{"n_layer": 14, "activation": "swiglu", "router_score": "softmax", "balance_loss": 0.0174, "lr_router": 0.00021, "n_kv_head": 1, "positions": "rope", "init_std_qkv": 0.021, "init_std_up": 0.021, "beta1": 0.95, "batch_tokens": 32768, "seq_len": 256, "doc_mask": true}
Below are experts of layer 8 (counted from 0) of a mixture-of-experts language model. Rows are named router (the router's row for the expert), down (a neuron's output weights, with its number) and show model dimensions 192-287. Each number is 500 + 50 x the weight over its row's rms, rounded and kept within 0 to 999. Numbers have three digits each.
After each expert's rows: "comes before" lists some tokens at least twice as common just after its tokens as in all text. This comes from a sample of Wikipedia text that the model never trained on. Tokens count by the router's weight.

# expert 13
router:552435423486417467429568429427535426483543506543464471513513481400458560497494488455464385527490466410518462495459467544466440612484523480584442432545481527558498430512477490523401533474583650456564620501515555504519426591539524460508486510545511437422556426516470479453416472570577602501
down0:520556484511432463547474454467482503487502470463483520548393404511470456535439519526518471538532481443465418553483565523523544488581524480485546500512484440506476500546459566494544463562526421493632512442464409480509498609531446516535549477463480474496492523487484477488507450569487435498
down1:487554446522423516599507484414552469426450551482512427449432577520506477559323504462509526442544471619491421470485455468488501502610562491466503503543405530523457597492375479465544484510388525510442496562527465445487567471505398532499519467529477467438431439461481446591614571538439489517
down2:566540440539489456520478513494505507541570501482514466480470498532518554486463456541538383409502484538465480499501497515567561444397573491461486501503430543433459506469484469472499466544578566455492473476502521480471602469525422408578416562489507480503425432506468539619546455461465492516
down3:538503503518531380447499515540425564613412496500440536493432430597507593543491415464549607422572446537482459494393336469496494644530495468617554510568515432464446507476510605414458494491504488576553490439610428446495514514485462524515471517463494517487518479478554517451518510445572479544
down4:489428556457408462470516499505467391508461543470407498526517479444510456396472578551474547447502531530422528605448519608562563539587416557494431566470517470542535499510480501485492482619519526493461559471584459512561481501470532402590539428527462542492512476488413484507483482519446469539
down5:501428473478481505402514544556452488557556396478555458449434471507447488512392495509423509470577531518599391492521546571476480476557471473485505586460409537542425488469536459480609453553391540493521512479486541518505439509478510518469426599541537504555498426467469479469419529576552484462
down6:467481549603537474505473495485444541557518517398519452474572448535493509501397473502506536495529421550559445465506447568472492460499534421487517507558455590580535500528482468523548524576479511510395495484568487486428526626483471528521452480433568558544494497487444526461414451515482514520
down7:495467537561460551364515491532554521463540507535489492557506515546476514527438566476439566500418449462572454518450470552494558490495537559596490413566416529519579466554516424485474549523402504534546440434513541455560471472540506520461470568516555491446443439499529528521477601497507558569
down8:486539464548490538532449523542603522463425463555578521573514511496516481506446444482515555448534535536452561391530507471514570466461528435422507473524488526654485501457508561554511462516448561494470454530594391473542472486410557526561452463517551517432488486497562548424485434456531437508
down9:567411486459410545455501499473522486480510462534501567591476419447599567503410523458566441565518482595493457464476505481533446505487487529490404516469504552552562490587468451533452432493512521474487536519469573468536480382473614501525427475449453546505509540451513468437543428512519514508
down10:484508517543379457507453514424403444542528462539463436499464408455512495591400395473476552466457515516572499440526475559508458569502549443440586476488518466559512513592434539453546513469438501525425503506591513555493468515531394465457446541434541503548536412487567485540537522524531481458
down11:416448416485547519550561559479431491618520493524489488438580455550463499617379580522395496429447489541517546516573507469536528550568455496537462434553399477499522442458443514440544587579496437585505465510459520516459553475493508465526553557485508543531548549601511451586463433505468480472
down12:521490514480545437417529525533497499459454423444407598566558564518498563528497491605573363513589444479495458471541514411498606539459462453472532432497595460441511460576540482540566439464470576552606474487540507436497413507443509436453550483507472458510476531545558503437524522520533417459
down13:568454566545492478520449445499483519480417509472515426578461482524474502542454449554541566491495546500417544492564515529514536538427501432454487508480440535499559474495491602507474544492538608440564558497463491441489465558458509534531562482520505495562541487408465443480564465499412454593
down14:516554558493391506461533454465484462553562621476487583417494450547450477559440528459511479448536535511544496472467486515516534451445584528545417546470449536538576487621564433471641494409546515481561505384512546509522468450478490513467655571547487574567408483532569483520489540524580552604
down15:579576526477476417480571551503417468410494516433542489545401584453376468413533431460584470531528513451576448428500551514492505508513485439481515479438472479453525539423458585377503451588483528517462522456517539539483443479523490532491524505534437466458531521571499544441514520547541517490
comes before: "\n", " the", ":", " The", " \"", " In"

# expert 31
router:489514531588502458463397544439489494456454527405528524496391454466493521482576414437491549454491465396526378461469461566395534577527550500475463452559531486545467491556540477530506369509470495414476480503577494507388416497496453482495513506500504410520493587549475526614571467549461516450
down0:441445566552529465516549477422534555483475444498458458408555502553416508530374531514570513460444469548590425432525490447482622466382458444496441455501503461467465558419530472476424493442488502488531494554442445453540528479450481583451529527411478473543556433499448501406498513464452534542
down1:439483444563479469453419519555527545500482568490483466581534487401449568516540464459472538465548446511453548475491467412424513513450604550538523541386610490541617436522485562446510539565543439481458505451578587571497582496555492446547490478532510442513489497410458469494436507504468468486
down2:434558397493408513556572547480531573512534507567531533496391485559426379521528513424448504499476507486535546523549526473525479521424467474467537530518536579523439476422414480508509536536433452523439517513457403525507543482548515520547488460479555471483597437559428570491494547466435545457
down3:492478476529570539423498498598536530496426460472531547511514445485438440501506436543463461552565510550513570468523471524527439522558506553530471433578478489503461451469543590539482473525521446490471568578477500494524535485460506495421387525462536572430435516507528549479427565514453535520
down4:495465561579549456516514521542560519460437569480543445516561520481477560529492519441447611497568492499533539537528510576483535521480590561473485502455484511570499497439457496499472436616513464464529421453504518488489571505549492483497559557496463467487535557522514547347485430542586564501
down5:489518421499502506544582507468423393422525455508467478526506490549538454567504524491493447480505474421510498527489467466505548556510469436474427444441498483486488445525472496441472544467445467589567500366406483541525473564551520495508488524526498483505447525498572534507471513450463501538
down6:548496510594431510460567520448549490423550421506556469448527558512471546539442450467568478469466466550473494480572471483542562557425540504485512445504455468488466480520532523502478462543494504632425552515542440525502514496520525562553528596453451491490501524503530569506552393495525495432
down7:462528526611571481520460541411521565538478498499437541485645474566531568486478569488460515430513518363451518553483515458510391498552493489440551487491542501500367462557464561516556480500486542436521548514495534499404426519449428456417504498521537519466517431505459434508422481438516579570
down8:527605487551477507476515462536441485436459458477488481552464478443423603492580480567551440443484462560560531431533469533407465514452562499525510517509584444563460529462473545465523391548470492524488520516588450473500517454480552512491568469479440538523501600474461574495519609530448518496
down9:587447519586553506547547472513470527459541438506513474497439512492504519533528434491461531505429453453533508557509537477470509473464516557490527577627540555547573466543501505485544467504486486538503523536486423497368495511544424586417456451453526427509474546489509555482549507573473486516
down10:372409550531532488487510491520546486484450551405441551488534451490481527568475525608540429433558522473471536387465459524509548613474485522514442493526491494553504444392482555471500547477532529494399617528599538494587508539496421454421536522575483441467453417539455437511585476505489535541
down11:481558426671468522474492573534447461495514454368442488430486580542561512480475560496534488444561502494486441551619520491483463505522552490450426439504478594491572490528492548500453573537530531427443609486542537522424550479462504496497511473447552459449488500443500475573523492537495541618
down12:473432510398478481530448588532580432462493525500549538512503616460498476510405526520532474549502530537395467499509576527467519522465569530510635574508512399469436457505440549528532442576490519530544613563429460433423444496474544513613463554553520462481416533500550434406522416522446417518
down13:448471500467513511553427453528538445540465588376545522520488483494548528537497442461456446531514452469548569540500527543573497525504415502552467505481500416602493528431542510564467460563551479484526503436530434404523491477532429518524567445475470513537467483511583571536575508429430465455
down14:478513524462468601495497441552567493473441496531462591576497470503594601525535559504514517502619550471548530519416606416493477505562480427516457467582535439494497534574567534467461470468531532573631376601490591425530495539427426521565565535493483476591541475530520418517409493574521523521
down15:487491489496507640469499529474577466493515387507465509524551495538482394479510576485539558447544607511538524514473498415447492560481481518587530457480658504614452467553447485437533497486529520556560476573513514492545450430423433433654510542495551488497573547544509437494522518481511488470
comes before: " of", ",", ".", " and", " in", " for"

# expert 15
router:512532514552562492551439497564491473603506475449534432552522521557438458540520470550513401467437514496494475495588530483474607491533556477490539502473516487553463572479476520489504433525510417484458423463457567490528569427510541438577496415583529421531568537498490548507500524533429480471
down0:452536469526564537453533507524451542496491490462571399401541497565525476526457542521632531508510513492565498514464496518444514602485519509502439497509464516459484483529469426532567603535475571420482512505557507418483518493476461543550499476510539472498600488444522432609483454468499471514
down1:543554511538530506463413429523491524544427458538497512500585619533519449585547535516457424504415494573457469532487552512547552451447487557496513544476459421538561454552492553546475549518493472535564439495509516601540544444503374497575449423554499605501541447483515526580376461471375518491
down2:547573522496476480436423511513431462411468522468474509508502580484484623553598487558503525528561452526486503482527571517493458463485521560509542490457493423502485452463501536506457449498539493572560604482569411543479506514509540525494501531417482510567500457543520456395453533488571489395
down3:469584475547507450519518524545476476516511458525494457506469503427476474491520498489552521541549493476448482557454479537523397494501553598482486437468526526442514513495518418536512547425461412464483486514512515503567419436471437484508476511606524540508489505407518518454569440505529505475
down4:484452514535499439592504488524592570542469553448447390531460522430516527579477479428434476494473556455571490496545503544519508497502474524534464596508419495491567459546578430638503515462540493440560539386543413461492468465558506563457568601501534486441473590491470537493474490588491553520
down5:526564430515527518541492387513550515584516516531416470527521518430447497521460538422512548545433487518587543496580585497597507538491515580490439489493459471530412471341473510559560486504570518476517608501471517420625511546591453525604525474528371480511521464445478487489526590525566443474
down6:529473558449439579502551588509531554453522516607498553440615439492562575487480492437463431519507499459480399557489546564544582449546495480585479506529500495547483467519558504462568525502453573527435526546509462439520502563522532490457479462539444494427487506576510577561439548396455528522
down7:564451475516443468547506517506563439485404527407470492565491462548476550541442453402422514558591467529450505545544501387616425450533434475465500478560465477530496511475561452352501483391551501390505538502505446513435492499464516526483483543477505494490479514452543474531397479480426518564
down8:522627501531493518503428530580412504472485503453508520547510447438532586486543535449481452429463474496543458518489485487379529570446480415543524536558424499548521490458481490411462557516525561423514472466486520540556527442464500521486574492636465448404506588444467463474485528526515511460
down9:547531438523513481470500456527444506478524407552526536548604563610403618508486534508557525442539520562498442490603407501577572532411518488512563614534541531461454493554453473529519443492544625544586450615518498591439564515482505555514546476445453514564480440543504516483502544539494559554
down10:475544517482520576426503574513484497475525520437439570476473455396554430554532565606401505505551559513574457499449535469487433403596538543412494515474475539538493447499447534546450558417497523462423470574574643459500478475488570498486491415468422544461465610508531437492447499501411512493
down11:517388539450445534457487529442534622562597536600471477436534502439673483444489544459493524548454572460490489395505504536435596580465546484503451498524537535550506402460506516562466504500556519480474572531556451559425540501509506605530427518496580502473461413404444543471464497454621584465
down12:530561413485485527480480562550526420519535458475452514500559531561456471465396448454491497477531561396577460490570531499550474444489477536531600478625494452473442492492539445546545430464470482467389369503395494430464569535524500465450639516461498481467484482504542454466512558522471476507
down13:520499501528479500437528569461483556530556588486549565522513463498532423487511542546402478514518513461517512448454502536508515516538510421523523484649468521501559503532507510558553459565472515439525532476474526480471604526434578489439611626600444543515544518555544458413447601434469454538
down14:458499432440447514535535502448527604463545473456534518585505523489517436515618529503473529582493579587477439496523403531406552446512427454523483473440527530542522452519563539470444512473505597513638531604532563463586434522594489440461512459476435455501556499521512499474475532565531516458
down15:557531540454480510435572484429418514500508515577471528531456493514456478472555538486485375526573504511519515490498511536474459502436487576488396466595399475492536517481457479576508451447507471536485524422429459516536556490552532518467565470457453558437402441433538488491498592547515471605
comes before: " |", ",", ")", " (", "–", ";"

# expert 14
router:509518474496534517599451485498453476464487494431524441447507523534476560539433431490544468517471620521499482456535591466479573616420493388541552524516501388566406460459379460459530508479490460510435500547467498496504462481471498510562438500531551486561467475480406526584459453553437468448
down0:539530483500510460571537583533479494481499567569544395478490523385435452425472498465487520440538413552541469478528433482501520530481557442531515468555506580454423537512555472468472520473510458505498555658496558508443489488416496632484437489454501480517562417522481471543531510470478527361
down1:558478576498529469426540472487433530472557401468522489490424535471484473478489451481501505532512365554529533500465442501441526413448585422452471455497415456549524456479491476470478450530505519547505543453407482458484512458521545441491522423478552508495456472460519523433517462484565604572
down2:416399523418426525509490546536469493522536441457526460471475435490466441444499502517464573516491519534469558592418426583536560399514514497527488554476456462507450555513479513435407536514529427524426484495529536473555416481480518446565477434440480541486460490446518598524502489461529508517
down3:474479435423486494571516498452458446494554561539519432510510572467458481517523474521526573527438462535546592549544478433437473394560404549471588415487552544454545532494519419499425496537507512518509546513540455476527414526450540553465487502448540461541539443407559546552552523476533557432
down4:407514588493458540528449422526403499478477487485440426494545434445519417539479531577499434455558451587473452511458498429409457542500422590483473488604502346439465526456525447455505411548462519460442492451505480474547450538497451466580525525548521487593475459501540499540457558563535568468
down5:547506420451436454489472596559549484518443505530521491452544542501557455473484554479434552443516570459585462442510553463423458542501484481433451483457498438506525462576500540561412499522538474495450528407493471456422555504473538520463480520464547502523459604513432575572544422512579504445
down6:515523455526471447572426483515544499525491440453487475559561529517524521515476548536515500441441489557528465394529609416466522474476463482514448415452532497538431554482446492457562406567488606553456525584552511433520496520500568532590510428468513534449511517512569550481459438457499548445
down7:408579459564448515483478477483568499472520549491505499421478562409536559579537528505499482578512472493484479470482532462504451443575589432534485557537536483461479419452456490478407488507514496547489437598561507473509475546524454457533475606401554584603473521482532539556530443534484602516
down8:528578554461480537455540489498433469455483452444420480590515571497605530529506474430554513441459558464503541532482512500581543570527552506494502501535485438420528442491428459480525498543504488498550430519488485414507530506490544440495562476473487561431449548455551507481434483511498475496
down9:550482598596495493557581491538523505569525489483478554460545552466511452520372602526479496446533554459527460518509430405486409473547416507473551518466500486490411535553487473449488488483454552506474533498507529463549490504585385460489529475537506415585508521491414409441434458429518442554
down10:541580435563513499471490549479421491524470487583446398475501490456488523566519473570555530460473497621476463504462544362431579556554535486629517508389512555512515521436541557554542560596563467531400542395464482499448600476586464457570496575421457525490421556556506515517537516464526496508
down11:570505458455565462521518532539501577505438505557465519489427521437458508411512481452488476499498471468465507458456452421470507617478468448460487530546446380519426403469485473482526535491495475458428473495486393433463574502430486498503504521498489492535494458441531547462451543498520412512
down12:495473616455509564458580459476546557514558535509529490496526494509480434456488545488470458544494498587596506440457530464470467525535510520432546508535416540518515590496617432544494531339469457544516481440543442497454488505445399463513448592545519501466431425496463505410442518440446489487
down13:529490518429564506537444473529512478443511383601469482524453507502541508502400525522462511437565545429481481587523532468529452473536472488454502499549481443518485483608524580514484507471466436423499488445498537548464529538507612502574472514480449532523623474379472507586445424465448465445
down14:570489573482409464459486577544491472503563430534527477474510515554513485495416533431411420516554494421465505559505521528526509521486462441431470490546504527516462629499505519493478424572487480462462477445597448426541495560406567541492452507534550520451461529526511481531548504491412503503
down15:532445536586512511500431591598542459447480521470509451514515510489579433548571506422487465516543516479534468520527470510534507448524563479553477536511487450458525480518454457383499549383596514445568479477497529451471539434553603536444516542585534507661524520585448466429481507486610523506
comes before: ",", ".", " and", " in", " (", " to"

# expert 8
router:443420578417464539565598526502485448458464388577472507442554500560480466525459528495596470481527507588551469510463392421448491490486449553486509507501444583495452577414546541498516504461504437542513460533492568394518557573496440590494563451357535474411508453455426561460436537436487407589
down0:532532513493482438487563570496651493506417470493531446473574492528525444529540486511569392561490462524458436456444425514550506462486482476545527516570383545447509458497563428505562565453476444480497504607463549532461477535561466443443484492483569424510575468524424442466499491410471487553
down1:487507584417518407545467619515477470510547659512472509475493457545461583468527529489424490527477584558425498498524503502586519517543506403465448487529465500530534549503484524471518533494537500533526502461511510557426405517504429447493550553522463429432594518466423529508458460513461429551
down2:477562530502488507539622470618477478511506546480570529491459471461512491515506532590469569440542569530512529509484521495570554531462443490499452506501561485498468528537571470501501459541501465482493552530434510524486536488481580461508492536480506423524495508467521464422465517448439570515
down3:524471478448507416453533475556497526500537536583484588515558575479565449469480505551496524497517514540500497448474501478493518475455482452495488546440406448457518572555480498511490538564480457498488525575464507476605467473419463448500467548578449569531523534532548549540473545473521462512
down4:518445426451478434478475391484533519548527555525503573537556506526490507429507441478456444516494518489480527504429508450526565452457587477524549551506446549497493489624506475481495479449530561514522499484479466453601523521459494550494487454510513506503563487463561501545507474498522429525
down5:471473478498528472558515571457478506502487483429547483481548453547484472525639368512595576463531414588556559599468520529430538489478542514476537464572505538468422497505496491475458469518436373595529532534500577460449503568503506438448503529529511590460580517439453495492553486433455518487
down6:448499510447553449481494438531410483476533591553488545511540512521424462507536583511491454494488448428508428414486456519473534457561514463432489554588445414550574473500501447516557521490511443547488501516490515548563420527449540560488538451605508508445489455426472499501482462540455499545
down7:486603410431459484526585514546500496541468490490494620540528545431551478566474549486570522438499452512517505474454476525417401514520489515444462523578484496447584472477472469544469460505499493532663580527533529557550424405535551506503539452547536601556528565431509547517562393412594493498
down8:494507517465425411516467540463491543455470562512580556513530542543547447517432443502534506535570499478499431599491528584537403544497569542431467465531424446482532460447525427526401489477446498506462522486503441505602459486473550502496532521527533462586399400476490488524535427466610552542
down9:535505534531460538519472506458473492445481488467493580529530480513624565522470464497480569464523435512467476445463553566572579503525529536458457513508462467558501462536467536485563494535366580525460517537474436447500515472443584467429489468536463499516470551545583493569455423499528476503
down10:531472491510643494636475496430448431447503439430567514438528438498497555465501557450473623491496445483467528516527421502528476526466437444459444530343465449449384515491466494507492466484506500554450464531408534537586572407482498497450527492474496513413558442425469483551479534620471470470
down11:499521417430461493537615438482553434545421582602591493488463547546458547565524398519514593454497509506492536611408425467557414478399442598526424539541517488518532571521529460479417480485457543500447507463542513498507528456508427507513497620524548386515493454487398445523447481480515495591
down12:464399498519435532502554458511421375495492546483407547492429549438534471506576539450462427535441564515537455529526422544534508465425462458500613480510569434416493483516523480441412490564456534424560482500461513458502483481519472530569466418544466510501486487530556440561464428504473547525
down13:498524420481586572553413590507492527535514424419490528411510476578560504518439514586460554503528536425530447507582476510567410464449560443520472515459539574546475481482592538545623524421445604465491466572508505499459547516589536428569561511461520436434539516466517495484544448515477434460
down14:508476559499407516445482439527527490503465516382473516428506526530531442542436441518490486489517397526508466559501458478468562479553521519491452505516478536530513474499492493590446486538462549584493488512482503561436482411469559556509492476515609548510507486630532497487531443539570469567
down15:465503530465549548488612448538407502463522559516572544457531496483505467457432536491470473470501498561608511457500517461397501469513523483487522422547560489552477502541504496586548545554495463507463471497496390554483448462496557440499511539511556444562563528594463481532529462443512452498
comes before: "1", "2", "\n", "3", "4", " The"

# expert 12
router:401512478480522530517496561478508508429494506454446526479537538421559511425489535408500485549505575502524506466469541481436430460514560518356499472539407543520505504455522522529418353467450494474488421418493495401550541454556541488421549459446493408482524476504485431474468515510485598492
down0:540478610454443522557578494478617494463468497502455479625486543491545622528437449475570545504487489579510440494547505502404566488530442554480450491567484468488504474526456499511529413489523485559447540448495424478469441528493525499477498442485557465478505467493468562532505523492511564497
down1:507486427576577445458501535502528523495561473406619541557452486558458516524446491494533481427447432451582470534561567430449476434500567489547431510481557506504465481417447395485539417437471425551490463583392527500502475520510521445453435595430373470482502567563434477528518469470410516470
down2:508561540502443539596515487506459485597550569488556501510459542489522516545505492475447560526527495545635493463511524563585516471459515458498529444564437576524542521470534464552489565533516499446517473550571457564451648531494376545407520568430503511428469549520557533437531510453513496521
down3:518632515553594488522545543516485445458516463517447502528577501481558517483479558579545571468437469484582609452578551461547426544539455516552450576560486517551442387476486569477504518523459467521508456539404557524540468479481539498450471484469520516484502515507534585608478568619546419528
down4:321472454486503496530507499582406413530487531512578534535565581460456586450553563558504476505458517545487529524458450439513548521586480468495458462489486588575506533427423535518418616527538475434542526431497464569537453573463542489536463497536388590541485502530394527461450508444387536553
down5:544422495503440451451459452582443530598556460482586483321541603506512492515520486569572515487491453466471566608539509506564450492491560455540426469436417530511476461490521531511535488462533512561423531543413544477567512510496458468438424539585455416611514449500521551514585556469588474480
down6:539472509400498498468566526496453480513505486381528543458469565456447536519501539461548520527521561479526397398477499527468472571509484567503508408536559435432470549464428425484464505564520547401477522526483540501577461533460507509513454548512492474497509544534548517437578511511552521473
down7:517572477452399536536504469546581501498408527491479404429458459452584476432539582502535459515458542439528570517473462417557522580485428546538496464428571530498437578433488493486493519459531593483425481590462479572549527510464481505622440525465449398553473487475524370565542476441554557530
down8:499591463568525511526528471564583442459541530538519545602522456455470503538488454501551491430541540544428553477545548442553497519426514630463574547451554529475539539473477484426502564568517490523443553585530450458562496457450511516485428471618567518503497641559415471503442534485498455559
down9:521568540447479623440529466455526600607542428538506417437535521570495542441534599464558546434500497517563493480523483454591435473466489508551450455595483452552504535538475441569378521487463522511450486492543528533493449480531515499470537442481625517489614522528563483492501451569531442449
down10:414458508439481506500489493488491492548550466427481434517470417514564600471408559500450375443522444436484491549504579459564551463543456535477493501507481549537501562479508474448450534552481469477526555522473575521483493407537530473415463477497611497581475425491514561540507589487497490543
down11:402510389609557452575538460452502450549549524499534499566476519419509457455503473491394452517509532533451496498511537471514456601489415538513512499451510495551550479478539483409458435515481541557496532405521497478551439535513517522447512384489361545539515566496514547387520464469484520536
down12:522545583549426480498434463454475459497505544451508465514519480530520518572553523515543561551469556470579573591551511495511490545544529463587423576419440584466625462516531448522503550551458431494506512511524550501536477525480508607525594462492448508458409510514520567482527584488504566508
down13:556520516528471450378516528465429565519584472477477528527535558466412494544427535508469561497476476492454521522460426496549443556498547589518496380410558501566577494414472463497531525535542475434432549427540467535467429482531555543533553501436486480448537432470569423654515492553471447518
down14:425527453506457537516468600543519525455579415520511501558454414512506529519467523580441450435463371525529521532546571464529574396578457482505420361533523452446474464568469536495424578481482416538519538381532363524485514453475552455450466530429505592573443527438529544461452503542472558547
down15:552549504494410511508531530550481447495453499435493553490525526480556407545437568419454503484486447551618472457573550554527555498572550511534560467570453443457484540464537494483484524571466525474520485538565599485503449479482445507446420515444500478509500543502401544441498391527481491532
comes before: " ", " the", " —", " their", " its", "ish"

# expert 21
router:485542452450546500394525498518509530540445358521423467490526512472519511497440442504531470445409491588503539500579447572559455520549488522611456462500508481506431519507507436512409398472520458478500480457507423504464499528574451482396583528564503529467433435395465598457449578479571550430
down0:429434553473524463553535560572587427474488542491426500514533535494585455464521516547578440471437519512475484510550411526475508518457596465505478625536550487456485462505503488500494470516529489425425465494536461459490512532543500448445495594467495508450535481443524593505442349481468503512
down1:479585492453510527532479511503420600585487507411511452487431463448498470474500595462500536460557469426497383485480580487414534429526467563541455547532451454548498454384520477568426581503367560600545451480450487520473453479478527561588504474479418562467376479463516496528498569474481516547
down2:435517526401553410516493563441510483481471528635566523542549515558520525494566489526480541389464477398525488534547564549472606460481518530515460493571523501560558528530477420565493600464545487511535507451517509526540480452475461487574566414534513467451559533512584580426391468446565528525
down3:437518508495550502597465553434549471555499489516564426452541522488419492442480533550605554491505521522494584530505549497496513428522455487477428473520514549539491453602511526481449445520412559500461460600518471606595528562542461506553411461478467372511557599504514518471549546552480558447
down4:471603514623483558459551563460533520354489545525508486599459463475519588503447547472478505413511495475511493440507537550408529434413418464424429408477420544529444460496524569471465426525578485486482532442520495444519543466553493563467505557536505540454566412486502445563519565466512537635
down5:572508573489365439520415484512513571513500528450502523564542509487490434397508553519498584469534439494477503402442471514496543548490468429530497458450499429465510405466439492499422458546497572540480536418461507435431500481454439450514477510543590475542477466452587538397538483573497535411
down6:479467403569435437566509455425556411506497495498461480501524453434557403542474581623593496534535469409497463561486544495443503536474555449519502461544531466480433491452526473469581444433457531577507525620501523500469574443579521451468538446474497452473446546509571480541454555468425554481
down7:488489505567534501541431511519390459528470532428454561525481413574470525455495496498470496454484491568444444445534473508526473520594524588538457471649439455452501466621452485438571502491511475523539562444467474569578433503511507538505549466464546499557466554454526460462463484497534466551
down8:484523519550429531444472576522473516485558561513477425458501521481496532503472485541464527505480556433532466455514512485484515452493555562514417544496349557463510467527580463507463472501511509544410503477471622494483566432426581483482533445516471469454390466628533549595480496566565491506
down9:522435576410487504560464500445571462534484473459507402518456470473541446455504511485553517417498544557496462478415572451525447617558453572483489510464551522539509418475441507546516490432534518510568477517488481550447372440483536509515497523433464475472484618518435452488546505523438536532
down10:477421491445464584581399525517493497474475518441484557550513497471411500574540612469551461574542569468491506485552572376506444494484475477412545501465493452528408485451490614559494454441506503519549538492447532570554491584507506507423474446576502434487523502416393498454465483512518457525
down11:426481521470539517563548539517466505507473478490538552514528472476467551423471379563489456565406422517516535532537541446421482432480520570469426454540510529472479494449562507482558517522564528459607507478494423484429512533570512520521643591412458415502484479548450494475525520478510486464
down12:481477494522439413485466503452493441544494503529520495478532499450470541489475416473526562409569524567555526460516489455472514475438577487513492456472425542562546488546490538521562536545579497445503466494514428604475506414451480548476485454424481610496509550558445544504510510436467482476
down13:592505483616523567477490478527517530424533478454499492489490414496411427457568468504553557563418452459511541533596466370414501502470557510486442489389551470549519524458544499424496453499554465389536525510509562501533558554528501530398474492509485446595471590534481434484492517476438438446
down14:473513429504497460528501556492509439556469437546485505537496531532532557462448420502454502501410469509504481525474530501460522571529519429503501495459467537588522600590578531492551556498529589589452533571539524557533510517495500447512437401516471423538526534432532552451524433449497487518
down15:509578477532495505519436519545446557542526632474440503508481344523590460554452529515455488408573461446490395505446461491427452434501445503501594525461421516538529488527444483430565599478511508520504428428513420531484474502464508488452487470492437478483435556427468481482544471531449454602
comes before: "1", "2", "0", "9", "8", "3"

# expert 4
router:569488450526456488492327510536449534501481530482466509522451444462520536525512436448434463494426480451493456428504562481488538526555557460524477423507562574500464556513550510509519459465457451580532533463560488565397497474463517430477471533553509549528482520496548546589513531509500465467
down0:608524464473464508459555473478444477498509412501521426434538503478447505458431506483485485606460520552524417515579479436491472612521479563458468488472389550460525508465515631527452533471556425495567590543522382568509609566500510488523519546445539503477510516467495629555579496518604505502
down1:467494537445516443499463532460456503406505461546566501532552526488496569534558489424449501551413446443526556497531503444514439494502521502499496532427542551503547491557586552429520498524494553500483532488517506591573519517516495531601512430559507426539490515585475462460552428449419463458
down2:533516513523503501604464463471517474599464499478482384456527477510447438552528508430541458547483502469601518502503414515458424531573509528522547479539580484508519489542384536460556459517482513589475470496523516531489471471482493536476459517497509482502507501427460483531534582508516433492
down3:529536579601494519432383601477602509459533457473435451501518438514565507507591515425570505443539581502521529457510570468568567472503548535411625487518503477499434489501465433516469540417458560460537591473528544417512508589476515442564531416503550495398470428585480413533459406463552453469
down4:528457506527439540578482547517497519612558498378493539465531493583491571518422583451527485523579508474531437388489434512445496357570393474507489547481483426553537501528487526417455522541508469558610469529522521503516460535528579485501489496494443460554563501530621442437438602459398525456
down5:373442481494426577510483509429510487536491509449427474519534480532539486482493632566453517452578553429460478472483493505525513526425486468554494533512539444516372497515518452560582495480472611532492479480477568462504428450541508453509518472463470582506543451506524393548451491415507508549
down6:464431475586518449505517592469492491583579429488512508481462457565562524539544527542526490521545417564510532466540437516432517510531516466424538478489557484550406518507499516502579489423555576488528484404495514429520397419510548521504593315539454555478535506503420535492531491531553452580
down7:444472553416606407488499465397462591525535453477451476486477515541502457470541583462606395550542461520473469554512514415527481482457566447422438500537506511443475522522485570475533422381523527547499496557558521498474477524495532518445506415490521474502556439377540448530540562469543507550
down8:481494495460536547598588438530455563437510489472639547452542555439483521396486560490435495513590488453473542566463450410470512501524525471466495491448459564589462525486514640495569403472466492512468513506524506481410433531431595487531482495526505484523562539349457523517504453562490435525
down9:447525499539491465532521385563403469573497416449425539465560449446531457617533518475435550483467538538508455417520469462554572497418491588548530535422607476504459491503512444472539473497509522533515457460451511528501419510580400428559521502517547480413461494503382457557531589630479521530
down10:540444472501542436471449575472522508509506555499495524501414494547476551506543467402568496468499519458460482418539552549401534439499551543473568498385464405529457569580569481521471485527379485507554501544476451513528413491545408459587507589463603486501473504523520509476558515491475495481
down11:535457517530493396494526436480527471556484538477568477557554492500529458522574518475450371588458430500454519512554442485565409451548580605510564475501467434517436458478423415518503542563470444506409566517472472450510529554489518468464495490473421495445453458397441461477569442395491512503
down12:564386556554468491520578516475621493420506521533464469441519567424600560513541477420531423476581512478498528528491412491580499447524536449459416442447421490481475495448541439433454555528497510378528549496411428537456467492478570448516522557529553491520496476472542437522474482463487468554
down13:523527507400526609558550498504466520531517519528563440415568557527396458536576434470437472471454534486533543457532560475458563507530521424437537488469495553526505487462443542455533560501513460551444464481496467457508558564457456484476521594496518488454508551447609432523585435526555481521
down14:487411556502513556430540530526507564513502511527447468634455518515452482510534488451492479429531459550460462554506540445470522444493419553473595469548516453540558498551476462519523502507457523472595453539574518519599490549445512517503546467519485548468465475586544464517411459441486487403
down15:504536463555464498518417551493566495496510459483440427600488453446517599445517561485571488488608539555411520432497555566547535560507510477552480505479458580472464444505577499570433515441503510540473509529518529486406501453457472502441498492457413467537463530397546492547451573620549549448
comes before: ",", "s", " of", ".", " in", " and"